Experts of a small language model.
Training: a variant of Adam for the experts, 1202M tokens, 9171 steps.
Below are experts of layer 10 (counted from 0) of a mixture-of-experts language model. Rows are named router (the router's row for the expert), gate (a neuron's input weights, with its number), up (a neuron's input weights, with its number), down (a neuron's output weights, with its number) and show model dimensions 384-511. Each number is 128 + 24 x the weight over its row's rms, rounded and kept within 0 to 255. Numbers have three digits each.
After each expert's rows: "comes before" lists some tokens at least twice as common just after its tokens as in all text. This comes from a sample of Wikipedia text that the model never trained on. Tokens count by the router's weight.

# expert 54
router:159113165145150141136132117122151131136108108125157159163161090153105066116111137162117146116076163146135137097101088149095161146103110124133080100138120148136097110121123186161137122125095144139135164164129143123139150135070141159134144141080096087076160129110131110123157123128063125115158164075107102126143121134091113133173102152134124125152154205136096147106111105166126079109084
gate0:149158130115153097149134140084105105088134103177150154116153100091175130119174142164100131121141150114091175148109117159131104132123128142112103132164138139105157121118112162133100126076112125090139183144068144153088134101149115159097155118123128111090152065146123115108112142150136136137112138133142161149086156103091140125114129147201128107106123124176118137122138122142150139124142
up0:085165120133148141111135123147157126169092132123096114141142138161112108111127150093122080095104122111121121104129127093105117111098113112146108114165101145141136143126149106135139124155135083128158164135153121134143166168131077099134110112139118131123123150139118153118140150138120160108113092150079119113109114099105127126173126115129153219128119147134176118086115143136133147169139
down0:097146099158129131124134109106121124139076109145119134127127087122113109109182116118123154120100115135139065120146128103100078149134092165102110107153119135124096126155113157156167134139091140169119116137140129121131123102115162150151108117124146125106124132118178164098126134109104127127151141126132112151148146123141123101123149130128136170159114085122109069135116159139118141098147
comes before: "-", "\n", " /", "20", " (", "\n\n"

# expert 77
router:143139135168156092147127139100148097126126111164116119166120125143153113122125116168127143107064152160162130114123118167116115111104105118112088124117094168141151097167095155130133136143113109176170152133116113123152148140126126123136131149105128111107169122123105124085136106147111165109170127105108082106095108101104111100161121147138136117102126165156123174113103137186118138083118
gate0:155138085155140144118151086135145138133120134128135110165125147121104132112101157127130142121107094112139167093101116111112128145148122083155110156124140180212137091108160144084106146156134179139128060183155165142148099142120164117136115124136125140136129106167128138109154098134140122184184137122117136097162137130102112106143142131138104102134157121174132141137115106135150137119098
up0:114129154130116130143150164090110087115143147078100125127103100082162137180112121112126117143098162109120128097126135129117143097088117117132165105171080176097137094164092151108123098052087062103125146087126087132107165122104099118095155113109102103121118110107156140138081137137121153082133124165118138106155138098087192115160114138134154134155096141092099132179130155136144120154132
down0:124135138108147108117126160089123136100096145144096133143127138107115109130122128139143129163068175103085135137135127188139126156120133084146121164080139127102121108138145112115151152134122109117150107092144158116116127089126125138181098117131141143079130116152103120137134149145067113111094128108117159131181089141156133095194121147146094138117153147096132164136110142141148116124136
comes before: " the", " a", " his", " their", " an", " its"

# expert 63
router:129108156168134101125156082140140089106090111137138137149170124152128092120115168183139139107122164147149130084106082123074136125142110127131102111123100168124102105139139158136130146128135122148157138153122126090167154123140128149092119161132128086080141128155102165085169115133128158152146144118106125108117082165100110148153121160155126135143145127145095136098129098151110127142108
gate0:116134115116164152139146117101173155104154105149097190126140112148141117136131130180148124116128146165104162140128079120113117122123109138158139132161149131156164080125105139121139127122105115122161130119097115106171157113134148155170154109127119116129149143104138083161117138133147141132102148094164140128100127145146124142111145136110189131117147137132151142098144071116127122132094
up0:135136101138134137105115150125090079135148122101137115123142155110152170177113123163138182152149147120186113160155116112155132134150121135164167132123157103140156143126116116129100146149148134089148149080145123081120169106125088175136135146110133088151110133131150103118142134121117168139158126135119119099137116126144145133093125119135152146112143124121153143102120116116165107134110
down0:169112138096109119120118167154107174166151113110149105136120111137124127117119129162117086140102121072103120143088154132117108081165101121100125166185123177180163117148124102085143142113140123144148128123099143115123166135112122104126123154112116124115166124129094158160146188078158180112126104127160103148130130107105143173111115136091097122157137103137134154154119137141155145110083
comes before: " ", " |", "|", "0", "1", " |\n"

# expert 56
router:162131137149122149152128133138149101108078098120150122170163133136173106117153132161126156094102130116141134103101099138104144131123132143137098125142122144143144100160105163097116128143135135137135144145120111087144142136097132150105125167091106101050153083115110131120106119131127129108179177109074113094093069081096147110162134145156132124161125138143116133122107096135128095107103
gate0:100093164146151155157144088097137172145129126113170116129152146132124126138138099130141165123139124146140100149110119104120123083113122126163137150099142109153113162113113136147111134096129129105129149116089133096129111094144201112141121138152139110124170116118148130137157142102149126094122089143171125121176103101158149130122109100155098126122180100118137163153077148146146081138117
up0:104115151123123116109142042155107128180106142158114109095168108159096110128162158130139131126095135147115175127132118121160119188128116132080076131119142139131137125125127110177141101127139144087111102123132127149124152090145133133122127082136073162123143122158137144137113113099172145190080145136125124152110106094109111136106105138111114121148120140112138124138148101110093103135146
down0:099152096122137098135145099140113146110123097204106151122123129095132121101086099135151152131135114163125100139108120139129131144125123142144108119127138160135113149092114136114145105154116129108149145118192107171090137132110147105137124123087140152171116113155185139152107098071098107157096164107137121148116160144094109088122164180145132182169164135124118134126113100121145157089132
comes before: ":", "-", "\n", " office", "′", " birth"

# expert 79
router:120100149119143102166177109134107117119121108146112128153167115146137059103151130121084115126091124162147110091088117111099133113103120155140099116091119144158080093137132171104126124120127114153169139134161140122110150148144123124147135131104121134114158077174101127091129093110092144114160132099131129154148097127130115114150109163127136156123132170175117157120096110166132132112085
gate0:163102130118127144118131123146134094149128145078152152124130101137157143152117084136097176140093128212135183099129118067127144148099130117120116131116084141135137123106177125111070148123075103120132122140134128143096119073098132172099115137167125173100083082087120159098081115139085087130095180137126122110131130122120113132132128154175092084064109135159138148132124110121123118105085
up0:162125124109112155126104106170153121115154119121142124119110108143147143195129114116111094127114120181124157096121133089125139123121123148136115156060153123145092128086164136108113112128111112104076099118100156093095124159126132146071123147144142133141087105138129161119106125128134137103104149143152121145145101115124163128108110162165075101081118115138116144121104150121125131138107
down0:117110119126087142163134129133103065151131099176117135141087160123156131137131188099139136107144121152067110149149106109152127137133131133125148145072150119100183156108113108128168121113105163140117160153142101073124141092121088112164155130102106136134151111127127153138098143154104155141151103122109112138113099122148153133115180108126147108130097167136099146120122133133045158163089
comes before: " ", "–", ")\n", " -", "),", ")."

# expert 42
router:123136160149108139154146096091161141133111133101158122159132137140122110104122160170129133119102142133146103093115113095104147163145084150106112066134131176146128081154111182144128100118098121126160166162157122098160117121148130128123097151127121104047126088116112091129190101123078110083172165077091114137103110132088114100146147160129130156134156176131101159079125161167114119120114
gate0:105160158136127146154183154136121166091160088119166105115125164131149137106121141145121148111121157114160120138116128096089116146136149126147161107121090175115080090117157104071126133136149150129169118111119097135117159071177112078085139129080098124161133167124141110133148051120153140101157125116130151105140085124112103123179117118150166119144184132135110137114114128115137107097134
up0:116134141133116141123141164151095145117152115121160132078176161124136126111081130128131148139153148110137139157142104100086122141127168115133116132072079139135125153095131105102139121126113185104148132103115115160124142081147086082137110137103101151117112168113115089113107093131169146082173118135132146112152081118148154120114097128117147090139163129139084110122144133145100108085118
down0:058148105138100116145120072127147125130155106196117149081130123107079149097116098146112092146111130131132134108145072104130083135134116168191134159147131111131148119123100142118082167083106128110124089156099102152095146151128080107141111121133140134160138096102132105116102114095145130153131133152137137103130132164138105090159106079075137116149162134132164147142135099097087166121143
comes before: "20", "19", "18", "6", "′", "7"

# expert 51
router:148119117130140113160192127139136113112104099099128159142154117117137089101147138141144111084123162109145099081103117128076116159092086128113118115107127136153106102152106141103125149132098133138136142132104124128144172153119102148121096150123082103093169104162104095127156149137076149126181162083113124112105103100133123117134100141138165140140157137171090120097135091130171112116086
gate0:128140129142121162158126145126099143104141150130079142123118126139155136108107119163103195123074075124120120118168083098134123087152143117129160152081142104132128113113148142133119140105093125106129103134143097105129173105105156144148187098150101173127171104142128156153136105163121075153126141151142140065175132088100132095065086141103118119148149097091109153146111107142122130087113
up0:144117128091134120153147100139148122125134110156132129112147156131136108145155113097150053135140119131167140135084142160116140142169081144112095140109130094124102167138140132119161092096121112143134149105101092176120104128154128086083130141113126120117152125122148163138166137151132186111119136135115112159117108172142142098163115107117113123126113142100145133105154123134148136158116
down0:099126128165136123098131145136162111147160121148120107149160133121119132112127130115148111120124095115140093110102150131142152120129116085119143197109124140104089115162120116124121106103115134133115127071104105145147147117142140112183131120133099181099137096125134171153177173137142150143108182115129154166085137077183153134103110070104126113122115101070153130132107115111164061130170
comes before: "==", " The", "===", "The", "In", " In"

# expert 23
router:123125148120132121160157084123147090098110110132135154179155114158145100094127137135138121103109139135149121122105123119094146150120118129103099135095088135136126086182128178121127130157117129133175128134114142137165143135111105131134117131118104138140164098130130120123136165119108135134165170070115109132140118117090083092129090131151138115150128152167101132115127111158144129082113
gate0:125100111111158121119109115125107115132104110143135137156148064144184140162116166123100156136121158174189168137129112133109110157090154123137130127141106151127132135095142154127120120105092125116162118175147113120121118149178122112139136148104125098132133106128138126102101115125142108105140087108146101164105143155102079144129124126147171148080133145143165119106166156151099129131123
up0:121182117114129098115139148121098086166092102111118146098122122132169123150137147151114153177105130143169104101165138118133176141072136129181104103101124120110120121120163139132099168107155134113149131126124156127168166176115112118143109126138140124135120155094120116133128189120133146177145096100131107124150117168098108123128115152106135116097125125128158139076109121112119132154112
down0:108109116136101107144114092128146124145080117082092137103165090146142084169148131121145114140125126122151117091149108156167130131130124146122126110110119142110097124093109109139139132154122146122105113138141103144166138129138120131119117147110140127124109121152101114128110106110165164096112150095109129120118121126108121160116140129118111155121123094148088118149142119077086181101174
comes before: " ", "-", " \"", " The", " Succeeded", " A"

# expert 45
router:161115166158120116137174143140106114121108118106119124100133107132130104088111137175135149087118118157151140106091111122091133134095121108151135086089123137150099072147102164115128139149116136155155144167162131088158126132099127146109106128098114110064139089144143116102208131095100160108192174086098131152112126117085107102125115164129140127151170142146119145094076120153148129114107
gate0:131155116138133168094100109165150134141133122129099121172148123131119162163144163087106124139152124111138102134127059161147135151128120108091129177128120148139118135100114128159159159143126126098101146155124122122130150122126102152151115129116149121171143149140142095129127154124095112112110135140170095119080117054137112152121148131141122143126174104161143127161112132130125124088132
up0:145147072140128105094116147087112121067117100124131090160105146119129110162117189158117145109136153103062098147134136088107130149092098201138127072116134130148145129138121120081063112167132144124111106080111088139136109106164165119120123122144107114116123123194174108168179101140102126127110161106146121077108102096123116119127133125175080090088093130135099134106138086121153122129149
down0:130168148103148109112098134103148175092137094106109189133159143126151169128113106080120164140182136097108136128145114172112137138087095112162164115118144109148132132157129143111150152099116127126103154080141122116093116116121051145118131121118143130132118142146125113145137102118106101132124129140085122079116099095127102135151103155180145146130087115102114104132140141159141136121102
comes before: "==", "===", " The", "The", "In", "-"

# expert 33
router:142092123160136124141145127131136136104129105115119123135172134098144081093130151166106134121119127128103102128090123106097145152079095162104097090148121152128121116139099150103149149144120101133142167123094106103149138110107092108102147143089079105126168128164111123111154119115086164093184168091109125112086131154101125140142091142153127119157143161161097152112135089165182111136134
gate0:124154088170109105119119117101134108124097153194136145113125128142134144147151106133140200128113094145127084093088098103137173144123104118175124151098151102140124143088121128117132176082123125139128124169120148125156112200132131081093140136116130121120145139127114131094134144094102165131144148103117111114138113154121135169162131163086156138148161153139131131141087119156133078109122
up0:128097150098129144146164143112092148122101102100148132100139104159136121098126159140124129124109167121166131124125159139129115141114159157086125131166107111117124075177119134149135117155111113095130123165120145124139140096121149140122124107137117088127111140147164134058101115133162136114159075102139133133102141122165129059095107147145139109166126133094117143112187130089111104119159
down0:103127138096095135148129124145127123115115100134169111175137142123121135130131127105115115156096160150170135129113153126104143175125156148161135138157182108098130097135148137103099088106102124121172107135127144101138099126086132125150144150128155092119112157146114121090155126115124129103114119131109121192142116135157121103120137088135101122135125073138136101170135151112141117143144
comes before: " ", " the", "-", "|", " on", " his"

# expert 24
router:166087134143170154146154146078148102091108111155125133136163162099139104127127120143148164116123149150146143110131091127125139156104123137105080120132119147122145110164100156133134133126123096117157105158108154088161114135155118143127139128075134108122126115158126131143137101156113132098169154091115124102129131111082143111130148127144144128162132150120128126106103087155125087095099
gate0:171138184126128113153154106167167129147138130129124114095143118126117142157123103118125060109117119127125101137117174141129142097130112166101138134090141109119132102164126172082147124115116135139140133142109135113114157180094171144106093163141122143145154138126164129159136120126126112119171107116161157130166130107171106130096104126149129103102147154122107175105121123155116100107120
up0:119134160082129122125193143086136134067107170134124159139146124102133108135165137118093119103166103139136119114132115158123134137103120139052113071093168142147085139125139152209188132128103092142140118125094156123139088157164116103123134077144139143121106170142134102122123096137120160128069161106122125132121127108117126120148175121122143188158137135143151125107120115133118171143137
down0:106110087159135150157140104141110146087084101164117167155134176090140118156127066118161144138133135077140107111149116101142084132138102087167118158075144112117093112130071156145112136120136136130170111118131177118150150167160142076159090141080088129145124125147105113108093097076105131142111131115105157134127112154123139114109156120149117111127120114111109117123143136129130092152120
comes before: " ", " |", "00", " \"", "ie", " ."

# expert 17
router:168116168146157105145161110106154112106127113141147142144156142139141068084129133142127141093123151150134151088100126129090135125143129169110112103124104180134143096156122169133154137106134104130166129142143146095129161112143097117088147153142096114098156100165131102113160124137113119125182190118133122109100124133097141121154094147156159154122151156155121137105122106169140127107090
gate0:126161159128126151130106128098152122138130100159162148137159134178156126107122094111136120085120127137121177127147144113129094130138130079126138165144097136130166119107123135139111130126086098136145144136131152125152160120148102139085156107116140100142103109093074146127163114135131133178071092121100135140144153152150103197129146110122205157134132163152113133095113143131135129130137
up0:151083149142130137131157087085118147135167098143119123135139151143120168105128136129135137082124176118129118127150130075091140110167140114200124129095164110068146105135151140120158114115181114097102128137119067165145179150132152114168139118141127129156133146116072140119191134102112106159105146152122144107133112145165127119125101177144151116118110126150126092122146138092104114134158
down0:144095112139151158101095116134163118140156138111136162151104119160118155154083137146141147136143135069170128117172112148131133116113160164159098142105134088136166174183108095156142091160145053171131156131156109142124206106109133156166143078128098170133159163150119150147135138137117124117102139153178140119102071132125111119108120085192125117106119124139111164092142088103134123103139
comes before: "|", " |\n", "==", "20", "===", "3"

# expert 30
router:155101121146122141184141144100120100140088140122134139125180159155141111104123130145094155129114144168155130107087106120085148142105116136104122087101132172142118109130119143139108115115108078114176125143145116132159153116145112118128144166095119107105165089131111122109145103153089142128123125145118143115118112137078145115184125167135128149134163152122112175069098129166157100121120
gate0:127138174160119109126114129091162140112114112129119150104137121135148146153122138140154116119125125136103115114104110104118129136151154110141111121090106118111129151160104136166083124120122096099126113135148079050150130063175152111143119135144166117122144111126145123088118155165167106085138105143167076125130107107164122101099114120141112129122136106109130107121095120108196070122133
up0:124111159110112125129140147077069085086107131108188160127168129120100111172127120137144094107157107146115120102114108108118157137111153158122171111113106105145090151172120131151120119116120164123123108097074157147122128077132179138164134116145123111108092124151139195147127158132154146119134159108106132109130129108107108186125122098101093098086108157148136122148147111168135149099129
down0:120157162120137127115168133140144149149136088139090173133126086087137177138118127139129141101105151154107086119138107117103154137119074117166088119124097158142120065126124105140131115170134136147131143129135134152150109087097155123172164088114139103176126159147106115119136124148143114164161102151114107137123113120111162142106098130099140098126072159143127045136110109166117164127084
comes before: ",", ".", " and", " in", ".\n\n", "'s"

# expert 62
router:160100132108159127132140111117144114137137117110165151118143136143183108113168135155117142111092139126134138121085121095082185110131076129116079094130107154132130105149085142123164153126116107149143151177123091107144163104107121133101145185102140115137172083174109143132126139153101138159136118103137138110115089093102094132165087141149157122152158119128073130111113094173149106110091
gate0:177112126168112107151107172116109107107164119142133132133150110124126139096150107158106159071069142130098127102149120097080194122145114131127114149070106124075133100119078115141132150130091168150112113139145111130111112090129141104106166133097132146120132099132127153110146118146101112137142124089143127144121125116087132137147133115170135200112133179131167154092112120131135097142159
up0:121156125134081130136146129154077157150130144108126141105113091132145142125150124106111115106105178171135162084175113150116139140072150097152132133114131154134113146110103115114088136128181165121136105174106139108138133125161148138070096137106142096124130118119164139140130172153109116118081160137121150120137101121122130135155121094117127118134125117115117140133066105136130106098146
down0:159111115165124098136151172147054126142104138128141095151139101108121178146095079119127103133153111152151136158119143138124179129136123130113128107114082113145109157093172135096141102113114106133144153164098123123159100098157146172139101097100141114165058133132126119138099156183118109120119164130130154102111116134150102141107095138152118110116158133140141096110099131143130124110143
comes before: " the", " a", " also", " an", " his", " by"

# expert 59
router:161111141154131157157141138114130124142114107163137144144134144126150102107182130150135145124079129138153133085107088154093120135137085145138104107133106159179144123141090145129137131158107128145175161116131122097153154122118155129110096162099114102075165113143129143131134110108098152149168155099114137115123137154122161126170136143146127164122159140112112145112139145144117099088077
gate0:099123147094118077116121137126127128109135084170111128118145138107147146107137137118155128114185125096120172113142101146111137151122104139102140111129129134133119137105116159084104127112165106137141140088111110145138134134127129146082083159123119077112107115150142111163127101178119147085166133146135107116113128112133144137084102122166101135109182136114171135150120124145111138139097
up0:129085176129094125104118124150115198126122155148143153136111104141080101122104082127084096118113112111121078136112112148141103076109115129114150124162117116108117123159109102148150118168111132124118134106148100145121127128115110104163135119110143148125155177135128125130129144089101101139145131087130132172135163133150125132148169149107127144148129105106093074109159146150130169102136
down0:162132157127161125153124136123175127132146126133123166102166170158119128104108149158170132118103148136125135085182126162123170121098101120119086132133175135140157100093102134133137095113096141130170129104112111094109120121129103123113152120135159108157156142106094110125131152096141111126119162158096171111134107139136149110094103126128142134097144083127141114145099126105092117138127
comes before: " of", " in", " to", " on", ".\n\n", " for"

# expert 60
router:139132147157116099163140137134119123085098120160147134118145112154158114108151145152117129113103088160138111106098119117121177162143092160107097103109115167122108084187118150104156133145109092136162114115120135131150163168149113160141128163105098121134190121128132112120137109098125116140168164126154111107122119109130110105092120162142121121112129149158081142086108093143174128088086
gate0:142160136093145133127138129152110113138109136156160106153145109106149100116139179150149150187131110088162101138127134149143128110132126106109087141138145103143151138154134104118117118112085103146152166072123099140114094144146157123145113136116145140128149159151112122096132105157162140124088099155140102181095092117138168097126103136169083151117141110148190152125139091129146093134179
up0:099135127176136146167177116145087126123126118125142140158097135146161118180133116127131143136149131134124105135168112245138165140122134136128106136152108125167142092143144124101155131121139138134167149100110133115166101139127127120141123129129087130122212128125185142147124107146151137161126112119131093102093100128125108091119111151161130128144125113123151138095136137139113106136078
down0:155109141116115103099120158125100092172087146137152139125132175153151107116099138151117130138138127125093125173117114123125163096169117116111160114145081142126130142118093090151117106111077146136108170113126118131182130121208146171110126132112121134169120129170135108139127153155096138145109155123129168102112149110105174096151075119108144127121139112114123067113088136103133124143131
comes before: " and", " which", " but", " the", " he", " including"

# expert 44
router:130111131162139153143144136123139093097113102129121137124168107163160085111135125167118143109122160145134103107099090112089109163086095147112125115116125127164147108132113131113114128153130086146161121133163134118157159154137162106101132156136072114095124099136143100101160146105089111113121161098130142105102124125092152128144104162143145114112154157167096171081096131168152105088100
gate0:162140144106085117153112125145143127094104144085166106158118112111129148130121157152121126107134164146142188106115136137122163118105138147145109084146044148121123109180119122168118094159115173130121136092140135091197127125136091150122157134111089147143131106076164155102139135100122140123161121137096099142040086155142117146182177121119092155162071158145110147077154138148157131092157
up0:163096130171177133123144122079137096108143087133131109121190123142107097158106120143127142091113115148128052113137071153137117156139130140111141090117160126128139129098116136126152073134156105179131121129130110149085174120141145108123120116139169109110147129135125133124112133180152131128121134123114104129091164096112144111124107174149126105076151150109140148113168114122114100126111
down0:117111102145128110127135164127098132145132130107149148156139085114116119106100137119137136138103117125159140152094100152109119120178099104128099097147132105163139092127141175129146134114178114135135138115093146092146155109129130069133129148140115057123126110159115140137099102135179073127117110139151150162137137114089158112103095143173096151096077140104168171112149103137125121133122
comes before: ",", " of", ".", " in", " and", ".\n\n"

# expert 37
router:151108135128160117145143081121108132122088117114154149167169111149138108117111141150116137129091153158151131098091091140088138124096095125139098095122115140129132122157110153139133131130123114117137173129154119110144122135122080105115122134093105139135148117138125134098131159148099150124150134092122146146116130150092092140134138161140134120129135142177129142109099087151187124134092
gate2:105137194178127106151136119134138097093151118150124143086154136128188121104149113110123129120150125141172144098162104173129140132106118121115109113122109119131144084144142148088124133159111141132152132134143116103113121161126095131136102138129108123119151132096129091133143134143148126119161142122090109057122111110102124128148105171166155124138107158162141138137121121135092131142153
up2:147082110121129135107106139126138151166098117105166111194135129147097168133096160116138136098087142137128128164071136127112110139149137162149110115138151144123122167131095122147135148121119120135111135149151143155178146125113147126112158109114132105119093145167139180124124115161099134109091115135138136181128103150176143099129163133120107115125140144098118121105168096126105140099101
down2:094093168105139155114115096123115148137121114128111140155139091127116155126133141099158144132113163132094126103107157190120114119128128104139113148160122151133144090153151138131143075115086143101121122149150097103114170095120131157078090156116117156122091130125125131136109106095105086158091179140141101115156121116135083179124110118129128123111123116137145110175147107097061116163130
comes before: " be", " the", " was", " had", " have", " is"

# expert 72
router:163114162160131099133180137121152135119100127140155152165161121147136129107152146160117143112082136125123111093093091116092123109126121138100129109155105149129151080134088154103154096150094089141148138151154154101125134149111097104130108160089119106130184119136093085120171120118104150127146113101084118111109112119078091106133098144157139109099173127124086167104129129136166123111106
gate0:111113123120133127146122086130090118091178119126208123131138123143124115105150155179122151119112206138106116118153127126093136140170131124095149076131153150118104175121099111096166102150124127077113153089092065114120113105126158152121118132119133132119143112150119098133144141167102094126108126130184136115135098156138102108115111152136108187130125152131048117124103160155110051103137
up0:113143088144141125100142084122162150174104121143116153139121164120139116103081115139112123109143075125124132094087208128130168145149119184185123170104117107107159088171134146162103145116134112159147144180109158140130132167140120111116154135118121123122086121119117124135125109102111153117125149151102100134123130061115139121125136090107126093170129130152129139118117092117143144163119
down0:134169125164159122118130069099179152159115152103143138113114142136135136095108143150188166117106114126116132123132100165111184142143079115194089135175125110114143128149092115107159111143151135095086160134140122154121101127127111116131140111106135106179120109128132097115154096100119145093108129143166109138119114099181127117139069140125112103182097152060122103124106127108090148155115
comes before: " the", " a", " his", " her", " an", " their"

# expert 68
router:151117134119151150139167115139143118107093125145141142134157114132181106087148115140130104115123099162136131094106112134123100149111071131136140124111122178128126115172117162100165139142096103146172098171123113091147160125128112170108106158119083093121134099143139103105144112100113130153130179080128109127143114114139116118137108139145155128155139119148102162088079101162132092131102
gate0:119127122133150136100107104133128125135152128154100094183133134144142139116158105126104164156125120102149100118144131111116124106142079151069119094118122159127093125143114129113140201091110086134131139150160131100102113127189155144116119151135152178123126173137103128160127125101127106144124106162119103129133137116119154164129142157155135128111115109100138167152106219105139157090112
up0:118170151139179141117135082119148134134138127164132123098138135090167089086175096099110116116113141125162173100128115127127118125131103118087131120117128166158104148119084135157144160137098061112170140148151074142121146096132090080096136156128156203126124156130137147082112115107146165141125140163128126097117142095111138121128118135169120100101139119099145120124107133143133146094131
down0:123116103151138111159159139150128143123132108165164106140109135133102142144120138165119097141141152130124125090161098108138142125163119150137126096069113080137127145142133130145150155142147156148130096117113162089151117110135132113158126120121098126135130127095082105143108092130106139128130116164117138132134113136129134155103180135134108166138103122176170108092096139101143113108136
comes before: " and", " he", " The", " He", " which", " In"

# expert 74
router:147132154146170138161169118120131117122098126147135143158138104122189110119141136131105135107111163126144138096103078129084139118126113137105108127147127160173146086161100161083138155149131071101130171120109156104156143104091148106110130151095080106119143109151148106119148156139140120107171128092144119117141100101086165101150088175146131107112133154145132142139131113147121114130084
gate0:130090169116168121149125124142113127114157109146125136146105167133111147145115124155126170118137129130140143114169125116082141085087110184100107127120124137136149106109103136099130126122102086129131122126100111127124113113155101093073083174119153170117116111108107146137152138132129119059113148092093147166111111136110143100153156143098145090107122145127170094106169124095137135141149
up0:146149100129133142154115132174128143099062153119065125133162096125127136147120137147131113120148162154106134129104121107127103106152138121130135117106118050111139135127215144150087128140114088164108098148135127130156112133121118093116199146143083108133152121113142126144118129140147119147128123188130112126109148093137087097119117107108131121122168114112127124095116112128118086167088
down0:102122087106112126145116118091117142117116139153107114127122137135119118128148175132136145110088159137087157173109149170080155110138124146101139113156112130105143119156140102122116161145166137105143164104148152126130122139090120128106152124130123127045107145149168091087123143062162106126139105138106095109120163074155140110151175160160104148138154152103160219123113140155098170160075
comes before: ":", " by", "\n", " \"", "The", " Votes"

# expert 43
router:151112144157143108142168099124121089109098099125138111156143129126177119104130132124103124130122135194173151108114090122110150106099101160101084128120099141161133110142105133147114096165138118144166150142136106134128147143107119140089116149122111103068139112130136132106153130121080121144142162124121157124090114166097145138151122149128131125113155155186124127098121090145164082128116
gate0:099166081125130065135117099117136129125131101105104105120145132142084162142105125131127145120109110086117084143109125090106183173109123098136155143120137128136113115140137134127121146107155174160162150115103113085094119130100134127113123120138134131112122110170125111122109155097143164106143122117111116067135140114100115127095096131137137169118134150148147148091155106140098119129131
up0:158105165158145100143146090139157124101082089149121127085146149148149138128119106122152077142125128072115105130100130170131108160151098104128153111174156161113104132123144148100167157121098120153118138127125135122126146154127102104113105155146154126118115128144157119182115094115118102113127113111113144079102101133161147186096118084164176136095149106112148113167130113146152137111086
down0:163153160129125133132111123111121173091132181138125141108131131127142143130137091131137119131144124141109136156085124106086152129113168170086125106156130120169143116113099121145160113091128107138151123137126097112108132144136144181126094174121102146199169128160126128121124134161131128109165101122126120119104133106128195138080148087115153096118113126119117029161135155128136146109111
comes before: " of", ".", ",", ".\n\n", " in", " and"

# expert 46
router:156129141116161129178127144104140095132080111148151121106146141167128095089125133146111138133089151182126153106078135138116121143095133144128111110141115134113130119165096142148114134112126102166139141146131098101157172097150108164111141183098125092095137107114135134089164157098096152104138133096116121147122114156107138112126144145137135119140131143121132169132092093135137078107106
gate0:136116164150119115179177108153090107115122113131119154130152113171146075129106126144079096089122127130130168133134135122142086164126158153129077153135154147125111133121108146165115138110119112153101149133119145112127130151125084150118134137114097156115115098131110143136122129192125095105108127133127156132151155103088124175102093150142146091143166187141132136123104143132145112139148
up0:134078128128131136093090162103149133116172115174173135110126094113118143106150197143130159105134181152133112136116122158091124114135091132131149103123112103139143128125147132096114134113158114118119137135147090122147107092100136121106163148125129074117153155150112092083150108122136170137161140131141133163114083158162147113148106116129092173147108116102090142115097112097125097130121
down0:105152130170107107108117119128106117113157129143118134136152114117171094119143101099116171125113109114103106103114129165129143132085128180087141136155089110103130127157125127126130102122078109160106102131123133125110088140148139125115116160058119118173199126109087140124110112138166135138139138129115102073100076090118138168147142130104149131133145142096092128136107159127118128101122
comes before: " |", "1", "0", "2", "3", "–"

# expert 29
router:173123146154173120156132150129115102106083127162147127178170159127150093127148101169129138113067103164146128109085111141089124141088077132151110117124099133161111116171099124120120116159112100122185113149094108102126123132145097130097086154098132105117132091161120105127143127132125154130136137092079098128081119159100121120110129157167154105149149148164114146122105108168168133103108
gate0:074162135131135159110088149125139151125142103123094125176168141131108108122083113131109140151172108122144115121136136091058135143114130127073137137114106119123156148116140125135134159085123137129143106128120127088131154099120092099113134151099082111118125097126176177131145104109116157157145105091091108136137109136144112112145154066121124116122150106153153131127101176123122109166120
up0:108111127136115106145129155160166190086119138149092107121145157120173126090109167120068128165097143110161118143121142142147135126134146185158126163141165179117172130157096130130116164140117122111097129153149092138146173164122098127102110168141140190140146070106124145132094124140124172156154085101132129134122127160177101084115172107164126118120106110189152179146130089117108134147126
down0:098104112142159127129153153141139146129086163161082126118121133135163140102129134139123097144142092082168117098116121146147171143102108122135116105108124108083145117093168166136108119073155156094092096093118138134149091150154099133180169120141125136136112168194122143129130135108131157166132098141122127114132124143156128088099112152134168130126140114090134128143150134145129157134152
comes before: " the", " a", " to", " been", " an", " in"

# expert 27
router:129114133116125106152146125114124114098094088121157119111155113160163101110138135148129151108120143113136141095098090110093125139106120142112104129124132118155128105154083184106087124122105087147146141151106128124162154151104153126100148154078135115101148081134145134127120086135079146090170152143100152131106116115124152129189108165156167097164130146142108167093127098179168097126132
gate0:160090107118145116103147125087104164122159171102065124080110124109154158099099144158178152162124110101126062133131100159156144143068152093096178136123125127181147122136105158145114114111094141127110133153103148141162134130129136103123100120131125143135116117124169085136112137100104132097100115138118112122114140105168115131120094138126118172132122117136124143092139114119165123080106
up0:101137142148130152110130122105102138125107140121106121113129108104104178137121156119095145110102142130113138109092159148155159154121134129061158181119114130133122114146133132112113116142134125133128170148133144143114113089106084166146131121113155142119173175135139124154152134161151121093136132132154138165111110152117116141129113089104168153093098138116108121131153123110099108182151
down0:125141122107113151096160130153138134164105106123163113132122124106124088160159136144125125119145104135098155109135127162146191095126106114108136091130156163124119128120148126148116118132149118170099104137095131124120149131149153064120100118107094103140124099124120127146124123140095154132133117124140134119156115121156128159126152130103145120144162136120139127131121110150159102143135
comes before: " the", " a", " his", " order", " this", " their"